{
  "num_hidden_layers": 13,
  "hidden_act": "swiglu",
  "num_key_value_heads": 1,
  "head_dim": 64,
  "positions": "rope",
  "attn_scale": 0.125,
  "init_std_o": 0.00623,
  "init_std_down": 0.00382,
  "optimizer": "adamw",
  "beta2": 0.95,
  "lr_head": 0.0102,
  "schedule": "wsd",
  "max_seq_len": 1024,
  "doc_mask": true,
  "dataset": "wikipedia_en"
}
Below are experts of layer 7 (counted from 0) of a mixture-of-experts language model. Rows are named router (the router's row for the expert), gate (a neuron's input weights, with its number), up (a neuron's input weights, with its number), down (a neuron's output weights, with its number) and show model dimensions 128-255. Each number is 128 + 24 x the weight over its row's rms, rounded and kept within 0 to 255.
After each expert's rows: a language model's description of what the expert responds to. This comes from a sample of Wikipedia text that the model never trained on.

# expert 3
router [143 160 170 151  87 171 138  79 163 126 139 133 162 116  95 108 117 120  58 110 113 116 146 119 147 167 141 129 104 133 147 134 100 114 111 103 188 150 111 125 122 113 119 131 125 143 121  90 148 160 147  89 122 159 119 146 150 125 125 120 129 126 159 145 153 121 131  96 149 144  99 165 166 141  80 115 129 129 159 114 106  79 150 118 122 151 122 163 129 119 116 100 166 107  88 134 124 141 108  82 153  73 131 123 158 147 122 150  80 132 149 131 150 128 128 152 131 119 141 140 168 134 102 144 118 134 118 154]
gate1 [ 98 169 114 107 168 147 125 113 118 169 118 119 160 130  80 116 132 175 112 126 127  80 140 114 112 115 120 159 118 110 141 140 120  92 111 124 168 158 137 135 106 168 132 137 130 119 165 105 130 148 152 141 124 152 162 166 121  87 137 128 112 118 112 129 145 137 142 114 136 174 157 168 164 137 117 159  96 111  56 126 104 105 123 128 196 135 130  97 169 178 136  94 141 110 137 130 138 138 100 175 126  85 135 104 139 112  99 129 140 123  95 133 109 160 130 198  96 167 150 159 139 141 129 141 120 120  72 137]
up1 [126 149 118 117 119 138 145 101 156 137 124 116 140 158 186  99 187 123 120  94 144 127 132 132 137 105 151 129 129  80 120 202 103 121 163 118 114 198 148 144 116 171 126 142 136  95 165 145 123 128 127 141  78  72 149 135 107 115 138 121 179 126  85 117  91 118 177  79 169 147 109 116 131 133 110 133 168 127 114 161 140  95 141 116 113 137 140  98 147 141 107 160  91  94 138 126 122 120 116 140 119 128 143 132 170 161 173 125 105 134  96 148 110 117 114 192  97 104 165 113 117 137 134 134 127 122 148 204]
down1 [ 88 149 126 132 121  86 114 127 108 137  98 135 133 126 183 158 102 137  71 113 144 161 119 118 132  71 158 128 118 174  95 134  88 149 145 150 124 119  88 117 110 148 125 137 136  86 134 189 170 116  27 138 131  74 111 136 108 117 157 136 159 130 124 151 123 112 153 158 144 126 119 165 133  83 167 126 153 107 122 142 134 100 118  99  84 134 125 112 152 154  87 103 119 121 139 100 138 114 116  93 160  92 130 135 134 117 166 137  99 145 107 113  77 119 134 107 127 134 133 116 151 127 129 128 153 169  97 120]
It responds to: Content nouns and their final word pieces after the or of, such as University, development, government, Latin, -ation, -ones.

# expert 1
router [121 193 163 142 114 165 152 113 129 102 132 148 152 123 122 165 105 155  95 108 111 147 139 140 124 138 135 118 108  99  99 116 127  78  98 112 187 152 136 143 113 133 113 132 141  90 132  80 106 168 183  99  76 141 114 108 170 129 129 120 165 101 144 141 122 139 122 116 167 158 178 137 132 150 104 125  95 137 132 121 107 119 134 126 144 139 141 153 112 125 124 127 159  97 114 111 129 117 106 130 143 118 137 136 152  94 110 158  72 110 133 151 103 131 152 131 156 113  99 183 164 123  94 132 132 155 117 114]
gate1 [134 140 137 135 111 143 128 101 131 186 139 114 163 137 129 157 128 151 115  78  94 123 125 170 121 137 131 126 146 109 131 126 140 124 157 121 133 136 163 125 124 155 153 109 177 118 114 111 150 122 160 131 124 141 127 141 126 137 130 132 156 121 118 144 121 130 172 141 130 177 140 103 140 147 111 116 141 124 145 122 137 158 150 154 139 126 133 124  86 150 134 122 134 160 127 129 127 116 169 159 171 143  91 110 149 139 158 107 103 139 150 140 165 132 149 107 157 158 141 143 110 125 141 158 152 101 108 135]
up1 [135 102 142 141 137 117 112 163 114  63  97 164 129 131 139  98 152 140 126 148 137 141 187 121 162 108 142 159 126 141 136 140 141 123 115 179 133 122 134 144 179 137 124 158 135 140 113 137  99 125 139 166 114 140 203 130 131 114 127 176  91 117 139 131 128 119 155 142 144 129 100 135 120 112 132 138 114 143 168 149 150 160 124 150 148 178  93 101 155 136 138 115 171 123 139 129 130  98 153 121 123 124 159 127 145 107 141 105 110 167 127 179 125 136 122 137 147 149 131 137 116 135 157 122 138 128 116 166]
down1 [128 104 142 136 133 127 128 132 104 119 155  91  97 122 108 127 121 108 126 104 120 128 143 117 144 161 136  99  87 131 130 118 133 170 134 105  97 106 114 167  84 155 120 177 166 147 139 119 115 112 131 116 110 180 101 139 118 130 139 106 118 148 128 128 119 110  93 136 151 127 106 151 122 142 109 149  98 109 140 143 123 139 122 154 128 132 119 148 116  91 175 116 192 116  95 102  80 124 115 120 125  78 176 128 123 129 129  95 134 146 102 140  98 117 134 118 110 109  84 103 139 120 102 119 137 113 113 132]
It responds to: Line breaks, headings, table pipes and field labels in infoboxes, lists and taxonomy entries, such as Released, Genus, ==.

# expert 2
router [152 111 117 155 120 134 150  61 129 127 133 129 121  93 106 117 144 143  94  93 119 135 160 120 137 164 151 120  92 153 107 142 143  99  86 108 134 100 101 126 103 119 105 142 120  97 109 101 161 141 174 113 138 116 103 116 139 158 109 106 156 139 147 131 169 128 136 109 159 129  98 132 118 182 114  92  94 109 164 135  83 103  99 128 159 147 113 153  73 148 138 101 129  35 104 133 134 117  91 138 139 122 141 151 179 106 124 104 105  95 178 120 126 128 123 157 136 127  79 166 145 124  97 126 114 182 119 139]
gate1 [133 108 111 153  89 112 136  83  95 116 122  99 133 127 115 154 165  96 100  89 183 117 114 136 139 127 135  65  83 119 113 142 154  92 137 120 129  68 114 132 110 110 107 130 102 116 142 123 102 154 146 132 114 100 140 121  65 114 113 123 119 146 151  91 142 164 144 107 144 147  96 148 119 143 106 163 147 142 122 123 103 117 113 135 117 168 138 158 104 125 110 153 123 135 120 168 115 136 153 106 189 125 133 137 118 109 133 120 106 144 110 113 149 182 115 144 172 143  82 175 109  91 135 120 139 220 151 133]
up1 [128 116 131 118 125 157 122 191 138 132 186 128 124  98 130 151 146 169 143 125 129 126 147 122 109 100  72 123  98 108 123 147 135 135 168  75 110 119 141 120 140 118 177 129 143 142 137 143 124 108 141 129 140 140 164 135 112 109 145  87 159 150 180 120 115 111 109 136 147 120 130  95 128 130 128 136 141 148 102  77 174  82 121 141 143 112 131 154 131 134 141 163 151 172 129 104 133 146 161 113 166 115 116 174 110 114 131 127 124 114 141 124 112 156 123 182 137 139 144 115 123 143 156  82 139 129 121 125]
down1 [141 118 129 158 146 171 144 148 140 121 132 143 114 129 153 121 142 135 109  97 114 128 138 154 135 150 150 143 177 123 133 132 130 135 133 152 173 137 114 111 156 133 104 129 153 119  93  99 128 110 136  97 114 124 101 106 146 133 137 129  92 146 129 142 103 156 113 100 131 128 139 139 125 176 158 128 122  94 109  92 120 151 114 129 114 133 106 105  91 130 124 109  97 123 161 136 163 135 106 163 114 145 141 102 161 160 114 148 131 128 156  92 137 139 148 141 109 119 159 149 126 108 147 147 105  86 143 140]
It responds to: Commas, dashes, conjunctions and final year digits that join clauses or ranges, such as but, when, however, 1967–75.

# expert 5
router [108 128  98 127 131 180 157  94 141 119 120 123 113 128  91 130 161 147 119 139 142 136 148 119 116 143 135 179 115 105 127 166 124 152 125 117 199 140 112 119 107 132  76 130 150 122 112  93 129 130 237 111 140 109 129 146 140  85 134 132 126 112 108 125 113 111 157 144 171 131 131 181 158 187 118  92 104 105 180  90 104 147 121 190 118 121  86 111 129 156 123 129 148 142  88 131 113 119 103 154 120 111 153 141 161 121 111 120  89 150 125 200 124  95 161 127 133 109 134 126 154 139  92 111 107 166 152 159]
gate1 [128 124 141 180 110 101 144 107 109 162 125 119 123 130 143 124 127 128 119 126 101 128 128 130 133 138 138 105 129 177 111 134 113 151 133 129 124 155 155 141 146 121 130 120 149 117 153 144 163 168 106 137 154 133 160 155 135 142 133 146 121 127 131 197 141 141 138 106 107 112 122 109 139  96  99 123 118 101 131 102 160 123 138  81 120 153  78 147 108 125 131 138 108 114 152 113 154 165 107  81 164 133 149 128 149 143 126 106  91 167 102 121 120 185 118 110 142 143 112 113 121 163 181 133 124 147 119 137]
up1 [152 112 135 160 100 182  90 173 157 126 154  83 126 160 111 103 160 123 118 126 104  82 126  85 124 122 126 132 109 135 164  79 118 108 120 102 133 112 161 100 136 140 125 119 171  84 154 124 143 171 140  90 140 118 139 150 152 152 116 116 120 139 150 112  95  77 141 142 118 144 129 111 138 179 156 139 128 151 130 132 163 129 149 129  68 150 149 123 154 142 123 124 121 105 109 152 108 176 148  94 146 105 122 147 130 162 125 128 149 108 136 109  84 149 179 102 161  82 136 107 121 119 120 120 130  72 150 109]
down1 [104 111 145 126 110 140 133 132 111 120 149  85  97 156 126 136 100 129  88 124 104 102 129 138 116 121 109 144 130 147 119 114 131  97 118 105  99 136 117 136 172 132 129 143 154 139 124 182 148 156 118  69 139 183 134 135 124 118 173 110 146 155 126 144  90 108 151  92 136  96 124 122 167  86 134 110 163 173 152 127 134 123 150  60 112 118 115 149 116 157 129 177 167  87 110 129 135 155 131 131 146 135  96  47  86 120 122 115  95 144 176 107 145 138 152 142 149 127 123 133  96 131 123 127 149 112 178 156]
It responds to: Spaces, digits, pipes and symbols in statistical tables and census prose, such as population counts, ISBN, °, −, and season statistics.

# expert 6
router [126 146 128 176 100 250 127 138 106 141 143 129 133 137 105 133 115 143 118  92 146 137 130 126 125 146 128 122 129 135 124 143 138 161 111 114 236 134 146 142 114 122 130 134 131 108 107  81 132 119 162  95 117 153 131 163 152 134 128 108 147 120 153 105 121 122 111 120 136 148 128 106 169 147 119 122 113 160 149  96  98 105 174 146 121 118  97 123 152 159 114 168 139 119  84 107  93 146 120 111 137 148 127 122 163 110 122 128 110 112 183 128 120 131 166 151  89 119 104 147 161 123 111 117 127 161 143 148]
gate1 [184 149 126 102 162 127 134 128 141 155 144 132 139 117 105 120 139 114 117 129 142 119 140 128 166 121 129 129 159 134 153 138 132  78  87 109 131 144 154 130 182 101 143 149 117 129 106 131 110 100 123 118 128 100 151 138 148 179 165 111  78 112  82 120  96 140 137 127 134 131 127  78 121 104 107 109 127 159 140 149 166  93 151  71 124 144 128 122 126 145 144 148 120  97 110 120 137  68 158 105 132 139 115 141 165 152 141 133  92 137 122 153 109 119 132 148 154 111  91 155 150 146 126 147 101 107 128 113]
up1 [188 126  98 170  87 119 103 133 108  93 102 139 153 148 152 134 103 147 144 117 118 129 143 142 169  92 164 116 141 134  84 128 145 131 137  87 110 127 175 156 112 105 122 143 122 136 112 151 109 103 134 137 104 138 133 122 137 212 179 132 155 138 108  97  78 152 145 103 134 138 121 152 110 106 125 118 126 157 121 180 124 165 105 135 104 138 117 132  98 131 127 122 115 106 113 123 146 106 168 123 191 112 113 101 150 137 178 104 136 114 123 181 139 135 160 110 137 165 130 118 124 127 143 137 123 137 146 142]
down1 [176 123 132 136 147  98 143 113 148 133 131 105  99 123 126 117 129 156 124 134 123 169  92 154 175 105  85 127 112  79 146 136 142 135 146 114  87 109 134 126 175 133 116  97 101 126 136 119 105 145 128 115 154 158 165 131 155 114 116 151 123 121  84  97 102  90 139 113 144 151 145 131 122 175 113 125 120 158 145 116 141 116 120 139  90 113 172 147 142 112  92 152  88 132 138 127 155  92 167  97 125 126 131 147  94 146 129 152 152 133 126 136 101 105 110 136 149 153 102 110 109 148 140 134 115 144 128  98]
It responds to: Capital initials and inner pieces of personal and place names, often foreign, such as Fre in Freud, Oosterhuis, Mahamadou.

# expert 7
router [120 151 156 175 112 153 134  84 174 108 178 107 147 122 127 146 152 133 156  95 121 133 166 143 105 147 128 133 108 107 127 150 117 105 139 147 157 126 101 136 122 113  95 126 135 102  95  86 130 139 200 131 144 126 102 129 140  97 137 106 125 112 186 144 143 151 160 117 187 113 142  99 150 188 113 114 120 114 113 123 115 140 123 185  88 124 110 118 102 147  93 109 145  92  94 132 133 100 116 174 150 103 168 123 126 157 112 119  83 140 155 135 136 114 133 158 144 100 145 141 167 160  92 133 170 158  95 135]
gate1 [110 121 146 133 107 158 125 139 133 127 104 155 129 174  77 118 121 119 120 102 110 142 189 142 139 139 175 124 124 101 130 144 130  81 128 121 145 124 143 120 154 122 166 141 122 120 117  80 166 116 138 174 129 165 158 123 104 161 106 150 129 113 156 125 152 148 174 164 128 125 135 159 140 147  92 107 151 167 162 122  94 160 151 135 173 133 146 134 147 126 131 125 154  86 135 148  85 122 121 118  85 127 159 131 149 104 110 168 115 156 115 113 142 141 135 116 129 139  64 166 116 139 130 120  90 153 115 129]
up1 [158 128 144 155 166 121 129 143  82 119 106 143 110 106 117 160  37 149 142 146  90 153 120 137 130 141 134 119 149 171  85 137 138  70 136 121 132 183 125 114 156 122 130 150 126 181  95 128 151 120  85 144 129 134 133 100 124 118 104 150 105 112  94 146 166 140 109 162 130 144 115 168 155  83 121 103 116 151 129 165 140 154 118 194 173 144 126 158 120 120 108  99 115 128 103 145 168 124 129 103 106  97 141 115 120 146 142  96 133 134 109 136 182 139 109 131 127 105 145 154 132 174 117 106 150 137 144 112]
down1 [103 137 129 128 109 129 186 154  92 162 127 141 109 141 120 123 133 173 102 106  74 145 158 122 124 143 110 152 130 116 104 156 129 150 123 142  91 133 106 151 107 134 126 118 102 146 116 120 100 142 137  96 125 114 112  92 130 127 163 132 130 115 164 142 124 101 127 139 129 119 143 153 102 154 142  49 122 108 167 129 115 126 145 170 147 111 147 126 106 116 141 130 146 135 168 148 116 136 102 143  94 103 164  73 114 118 126 142 157 110 143 122 137 127  92 112 134 129 109 101 114 153 126  80 142 120 126  75]
It responds to: Digits inside numbers, dates and measurements, plus location words in route or geography descriptions, such as near, south, turns, km.